config = dict(
    balance_loss=0.0172,
    router_cosine_scale=10.0,
    n_groups=4,
    num_attention_heads=4,
    head_dim=64,
    norm='rmsnorm',
    norm_eps=1e-05,
    rope_fraction=1.0,
    tie_word_embeddings=False,
    init_std_down=0.0,
    learning_rate=0.0133,
    decay_fraction=0.725,
    max_seq_len=256,
    max_steps=3084,
)
Below are experts of layer 6 (counted from 0) of a mixture-of-experts language model. Rows are named router (the router's row for the expert), gate (a neuron's input weights, with its number), up (a neuron's input weights, with its number) and show model dimensions 0-127. Each number is 500 + 25 x the weight over its row's rms, rounded and kept within 0 to 999. Numbers have three digits each.
After each expert's rows: a language model's description of what the expert responds to. This comes from a sample of Wikipedia text that the model never trained on.

# expert 28
router:529491523497472531509490524466499508502517462460514496518474479463486493506473495466529473520499529531547501434535542522528482446504498506495580520504471519474539526489487486502473490504479483494470504484494503540469477531543457530507474526503515508495486472503509447495503523503532499527484488499519448476513511513520508497513515470515472525485490512537496476531529534505472500474525
gate0:495504523476484577537528493495513505490492506513508461476525511476472511509515509477519533498475514522508532488481503546516554498538460484514518524489507498499486489488544499475521472449481467511450524512480513498488535492473495471524530542461499513465478523530488531470475472446524532546532491516505457463486516439469470510499505509505487530526507494493503467490516509489514520508483
up0:515483500499495487492491524525540525512496515519522483521510490549539476494470540516529479495487533493479549504489539510467537490476484473453455504485473495511463457474528479465525509499499553509517537520470504532514515570514488501507533491478451494482557527472474512456516480482506458499436476545457474482499484488489495490529528536504495486478539498504489493482503483478513462446563
gate1:535476514484520513505482503484483541534513537511484513507527489470488478496472522534495478528460493454508510519484493534509461511517512468496503511456519560503505499512481510480526478484489497550452524487520475492536499480482479535497514559470479492527513482437503470530512482542499461489485475479506500517488496508484534485476524533512499503486553498506473510520493460511505437504501
up1:480491519501486505495527520505527498434535462501504496554490480469516521515463501475525507467477489521491489503488448466542504530506488505483530520503502455439525512492450506499499534502502530526524487485525527483541525488537466484512484515544503534494485505498497508468536491555497472489496540454538483462504530433504527452503518474534481504508499488476496504508524479482491484516487
gate2:503517559539456536545478520493508535534439515481522516484461478515552502489483447525472506489507528512490488482521529502491482500522507509507519500479525453509519483479525523494467516537476475514497512496565553492497493492482546509421524535484470485479537472472467510515470493506521504502508500551483527512461495481532480494518515462521483516529555511482480527488524507524478573506533
up2:499497495524505476522485537495519503479450504470536517480499517511502544541518508463522502524530506537489499509507495491505504487478505485493477518498482505500485502510526536472498447531546520483545552497504477485530521511488550564557498525497492534480510518510468531497465526518510519504495496516557523493509501526501537540466505501492466495492481487510468525541517536493472507486516
What it handles: Month names, modals

# expert 42
router:487444461526490503461466519510482474554480553502497518477505520473520521492482518500517456508510525478495502502474498532491477498547487453501572496512455491488513498521503487489473511503466487486458484478524504492492491446508500518483476529509528528502470505483489473493539506498500525547500527520563509495503501510497516471529534451526500510472505500537485500504511482506508515492473
gate0:517475468478475500527502485496505481515471499501528460508521472502513503487509534511480526518471506489489555490482518495498508506481505492497523553475504551480446494538481493493550464480505451508478473481481516488516466431507480527518524497519508484496551479501514489518485481409501512526496462531515512478524484493480487492518479517518533512466521467549511533504550482488481538468494
up0:507499457523520513512476515521523552549475498512481483517490488535485504479501479536517478533514481501488519499481469528527478506486516475474481457508466485501504503453510432478488503514457519520460521497472546494484496494507513492499437436506441530482486490547510497498524469498493497510465515497484471514524481517479507531497479516461431478483552496482486486493499461484491509509541
gate1:492520470511524476516464487501483511546490534551496499554509496502482516501514501470502472487512486463485505502455468556444503505510528505518528526484522535491480519523483479495521517477496493530490520455527468489480526518502509470486529548499506511567548501463521487468519488491501474502489547535478501520478488489496541506516491492499544511469537483489466464500537537544489472472483
up1:508513503489482496515502499476479466446513488494471498548465489517455504515454506484505503470517513499539496512522473497509511493498491459484493525550497499478501515479483535491465553523507493498500471467483497502523523521539471519538533450479446525487458507495493514483495496530519510449488475487540491474524456454523486478495521473555465450521483495520480487480520493491531474495480
gate2:490489529494521520534467533464512487515501516517479519446503494524509530440478494517446451517529509527480504477503515508474502513486528510533493518509538510517520497512520507461503502523503494481519479538554476498517503477514535495445465499469522528509486506474508522503438464486521533497493496510515527495480480509525492485501509510506464533545578511477444576504510497553516503529481
up2:535504517513464491487533543476489483481496489504538523474548504486514524555513489490441520509510520501487497524488495488477507467494540480563481479494529511514480487544491504468495483503519507479524535491500492493508470513497520523545503522513493516502485494488496482503494496513558502490502477468515538487550486526517508468503510481539494538499509503483499497486494480502523527536517
What it handles: Capital initials in names

# expert 9
router:470513484524482489522473472477520479528511525509548480476482504497528483482480520481476460503493510470518504471511521493529495463498461472490504508526464515510557512546509472479508499511465456478448492544526510499515509481493476545476449541502518483496511488462463500502511524466501484473483514529537479466482472512490510537492512555503445505483502491503480484490485519495461477453487
gate0:487461474486488536532471469523539503527494557470487468497510475499516497483494504498469452483480490497471513511517528538494565477498456540462467509525506524510473472530563511479517487451495499487462487533487510473488515484489482498483528503483481466451514489503466513517533505441501489491503509489503468455447497469506472492525507503526529499479522477544513520494513486486462530469494
up0:504531460477538500480494538503511469525502527518488487503532504553473531526534538548529492493466472513469579498474519520473507513491482465515486471498514470504521488502496477475506485519518525487470528516476483484495474505526463533470489461478472484501497538491506523513510488494479505513502534486431487516516531496492482499512490484479444436494543508549498505475484458481508504447537
gate1:504475483484485460516455458501543526544468533515528471504482498476498455478517497521482463531496500476470476489442456527519472512527508460467497499505553527512517516496476449493501518492513541505500524495503507496509497510467473502500521516496530505551539534454473489500512516490496475459478547536500513522521472507493536531480471489521484488456493514498468527517517525530494466490532
up1:490503501501502517484505514484494461472529490522489505518517518473520546499444499531504489511474559461535497504482460470550514495501532464495510522509489531509538524494487531540500467477514502504508446479485520488563518555514488485505514478514489490508506520509508543472481496533557496465469492459535523473475501468512539497540535494539528487506472439515481515524513495507508460468483
gate2:512486500506498508500471488490511490511522535526509553469494527501506507532489488464434483480482522499494506477499492491480484506524464508539502493476506457463540527494501520497481485517467511511498459546554495502531467526519519482516520542496492466503506526425481481474490513500499535476510523489523530517434487505469460488518489506501466557526513470506502497541516497476501516498496
up2:482497458515503509482534507488509505460477508513558526467488527487496512534496489485477483519470490499475440514487491512470510478498539478481508501451511462482511494485493543492506430522523475528494530486523493511500508561486540498520502461507470486490479538526489521536487511511511504515470496470526489453546560480470501519489488535518503528502489498491452497498510514513520468508505
What it handles: Prepositions, be, p-pieces

# expert 6
router:501449494562466546480527492450500511513487542499539523478517508501496465521494545535520469507470525496529484473524493462476497508494492529542532490472485455471506490511453489471504448472477489478453525497512539514488479463500484490464499516510529504541483531510507486481554471482542512474480525505534479529503502523486529533490506543478491494508526529540480521520487519476531502484525
gate0:514514491498501558519524490473507486534500526494486484471510506519500524455504533529432488469467522514542524533511531491531505507511499547508517542469501466508453471502496512494566462489527495504474503518453523485466510462481500507510515527483498473462518498538526539481513499392497496514509462529511496477466487500503471499545490503496528490491524479496474515506492518489491546509515
up0:512465487504447511508517497494505500469506491506520457519568521569503504495476501503548499509492513506485542467498515496472484468492464472487495497482542469503451501480485483454520500510498532484487518491464510500493439530517482507483492447447456509494548507501450538494498468485527506465486509534478496495508505471457500499538454515517496507515517483511466458540512476454490445492529
gate1:496423457520485490487474485493495498549475493524487452501479537501472479496513501537503501484467471476502451467474500505491516502537533455481495499473479527466486475505449524479542528462494505491489502478510493512506466490478518466496513553502497510510501524499496473480513490488525507494491537475496507517481530501448533519511481566507515500512515493477472517505505507494511496494497
up1:462473497513467515480530527512500486510499476495463469539538469477472518484440513471519499474485495517542476502507469462529478490506529480482459516496507456474536504505436506512514511494480547520486471504528508551505548512512447492501485481532470538528505476525511494484526504515539513499503525453471463438500479466521505459503513478524480484487479496475481498523480524472547515518484
gate2:476482504496496531536499493468497511484466523464536533436493526550542509474494482508466493513494496511493528505503518506495493507477540472498478440494533468460490517492541497463502503563492488523510517502543509511493442493495502495473515537497494495518562487439477514498505429494482561469491518520515531521521492508516516496529487499476495488509531468490522515489533500509498509532507
up2:515467516478479508473523464465503452447504485488494528517516554486516513526549518498481481498475515503453502512519506466491489517491516474510484514505492486516471497533499507460491479519513444489513490559488479473518439494474494489518487470504492520504511488523479522511488511517496493485501520499519518482524480486503529524489511513523480529456500498509482510527513485480518505500543
What it handles: F-initial word starts

# expert 37
router:459475465530466530516451525469508523530511533513483470449518525471514471522465521543532456502453487498520504461530517448487479502495491475506551515458478497513511483496485480476495469454465472508520499494507535461512493457470499518508492493507500514552508483486484483498542529479553519544501470517523511481506463514506533493507491498513513469484508539516467514506549480496461492470511
gate1:513505484521511450496471500498491491537526502550503502474500538491495479472509507503469524534444492469500459544473479515492485510522491507466504493491563535495518517443442485508565500502505502550520518520533479521529536490478487548450536513510489492541525502458484456495532507509488497469496548534523501508511505511488497525524516527512518457434501481497512512495500507507518482497505
up1:499494469505474556484479531476481489481470501473479495561521461455474549480455513483505537492501510511511458529499496480545469542505509471467505499473538483504532495522478543492500514493472499507509478491493507497527517499490479505512483473508508521500475513497500540481529481551509499477516502472565488505468503465511475514506508543583492519496498498450495518494496517492459492518512
gate2:503495502501486535522488515504498528516509544499540499479504500510562520454505492526438477483504517545488518473452464510493512464528501508500516479502539476530513501501499525488542500500474465531503508505551511551514476487507518510445505547486514534498548507426481501473490435491515483506509481484498526479475478498525466472532507529517468497493533506452485502522491500525503546498481
up2:505499508459480485480515507502532480495496470473543522476517531506509514531491489482489486476498519533528505504493473508527529530488569447515486551436479501508516508531493516484498449544518492491529521511504509486503491512483519519515531501501477530506469444494491494513504495502512516469478518488567559478505511508514503495514498525556514539479459491487522495457479504504489495505525
gate3:440489490514441545490474512486532494447488471518494473483484516456510488528519510510468465506455491459492520487521467532512492518493521485503510512493502447462507508501514470494490451489492521446532513467491516485494502502510525471515504496513500501537478504535484495499488482527527532501524504494491541475538486508525463491506464469511486542452491498470506490453510513414475512501517
up3:509579497482478520501481490468489509570523483447489487515460470503512494499496501517524517500480508515551510494537465469497525483529481539492505481479518480467504526536462476483491508505509467517508501491556494487507520474483503490514554477506474523496528546502506508547490494513491490477521470555488521540547499488528520527487503544530508435472508489431517453480502529526478509422510
What it handles: Brackets and table symbols

# expert 4
router:536466433511465516465506511506492478524532526481543496475510547491476495468491489511531508502496562483512506473536481523512468485513446462531508494513462481495514511521508508447507523451457464485498533507519535464474512493512528491462496514534505486528492519515484515498491512505533526511506487498517469501465502480491494481530480498531491479497506505536486537503489518492460490518501
gate0:501496491489448539512495488486507473502497494537492481467526448497477494498531520511473514474526535513495502491505514498537529511515456491514525540514526535456452469513521498506532436477433522501515490530456523507484526450513489477513492521492508483508484529525468477442463479501524505512534503502499480483486504508486467480548472517542501484491524504519505539479498485500475471531529
up0:432473483520512476551464535533503529504547482509519477541504493514532516505505514553465515461519472522499504498530530447496521493433509458505485471504489523487460492477514519480475466517511483509466495532490498501514461474510473502523485514522499513505447507485479481495490522500538467483495511516477487490521486472452508505539488543512486440453510480548505510488535508485523497499543
gate1:493534535490487471518463463502505524529491507534497489503487506472490476503512495532537522518455513465468477495492502531509474521515482513505487448472475537491479535479451499479494449494490538478504482477515498527500537517492492501477537529493519540473518481452512481508526486490514487472514541508508449500494503484479513502496537496480476483484489507514479490483527490525471472507533
up1:495518476483505521476500503491493524504459490492469465512476510481530511546492494504522515487513494501503454519496468513514510494502518490490464478472522512505522490481481497500535476475493516536457493502513536503544560505505463527494489427541479469450496508516513492478488473533517525525499497429535544484491484491538512501517539479538510473484484471496499575477499503448492498486451
gate2:493507520498516524507495496492459507476446517482540527478499516511479487476484488519468474543474525535532511463484498503528476510501488470504529518481511471504531529514483539476509538491491446517514459459520522502478493479508542491484508556454510476515525501494454519538462470484497541500494464528502514536465472503485496470497502492514495462489531507452509540517503495494487512498483
up2:525495537507506480507524492502519442473503490492524534473515511528467520533510515490503488501518464536487494523515468518459510499539571474497467500455460485509485504504469477464470486535528468479486516472508481521530454510505477502534547517504462507473495528515475503484516488510501469506478485489522533462513530512506506514504514527533482528476480499490443462482499481505536537484487
What it handles: Relative pronouns, list dashes

# expert 0
router:488469490544508500484449515477514477530441530479505453485484519504467500531487521526492486507493527460514461501494492541539457447468472457481523463510488502483502487477523473523525503481463492482449555524535527517514513505520552482482479534498532509483481503491485505485519491531527537493462518520532515476518507498493525545487521495491462525467483501539490514475515551533477511471540
gate0:488495471497462511533502487499494498541481521499482436491503527491465506462492512541472527510483535490494494516511534505535514479536482517471484523524452495499508490450495476495523460495484461525520510486442509518506503437479491433524513538478512469461509541530491555503499451468502504497523462520467485521492504465498457484533471496476522528447521487496483517462480458483500503518490
up0:490485494519523512521517504535506528503516487502504438571507497510513527481485477525509472492458494479468521482476528526479476538500495442491511488529498540497488492494499468496508489486517539496465503515477512511497528481469470492520497505472483499517508524462476508491527482477533526533493472536499472491520510529479511475499457475467523500499531483519490452540503471429498469501565
gate1:494470502476520469521481479499493512505493533546499509516486494502499467481471485516544465495479462502484502492489439578483533491488489499510549509479449530480468456502441506531522493502527460542486504492543487481511515492469518496483517555524503536512535503493518485463538445531520496489475538479483477497499472509512538561491496517498520542460514495485477504512506481516523484459446
up1:495527486509474545483533515511481479483491472491516516526479472489497514503471458474502491460496490508524474475484435478526520477478522463515501515500495509506525471509424502473528508483499542487460467519504547501543499522514473485526485482515484525512496532511475559466509496508510491492508501433523517439506483476520504476523508484553489497492530500472468521489516470466546484486439
gate2:477503515529510514524475505490508487476452535486532541444474518509534500467481455541476476505519505503517487480502484512529498487483504454506533460497547500517518494517520492484488551535512486533496450506538569550497433538504528507494528487485479493508500488493516530511486491506473517472507504513543516485477483469513480456544498475495473509522499508503535515486565502503509546464513
up2:532528504522495467502494472504517487459492484506482515515501487519508508489516509509501534516518530468450473535501493473509514561481527456498455522485498511492447473565552487498490469529504471534527506514513461529546459498463504494508494523493523531497516499499482518563476489480522499499510523488533501452527523506526525540491522528465479536507503520464486493487475502485483503514516
What it handles: Vowel-led mid-word pieces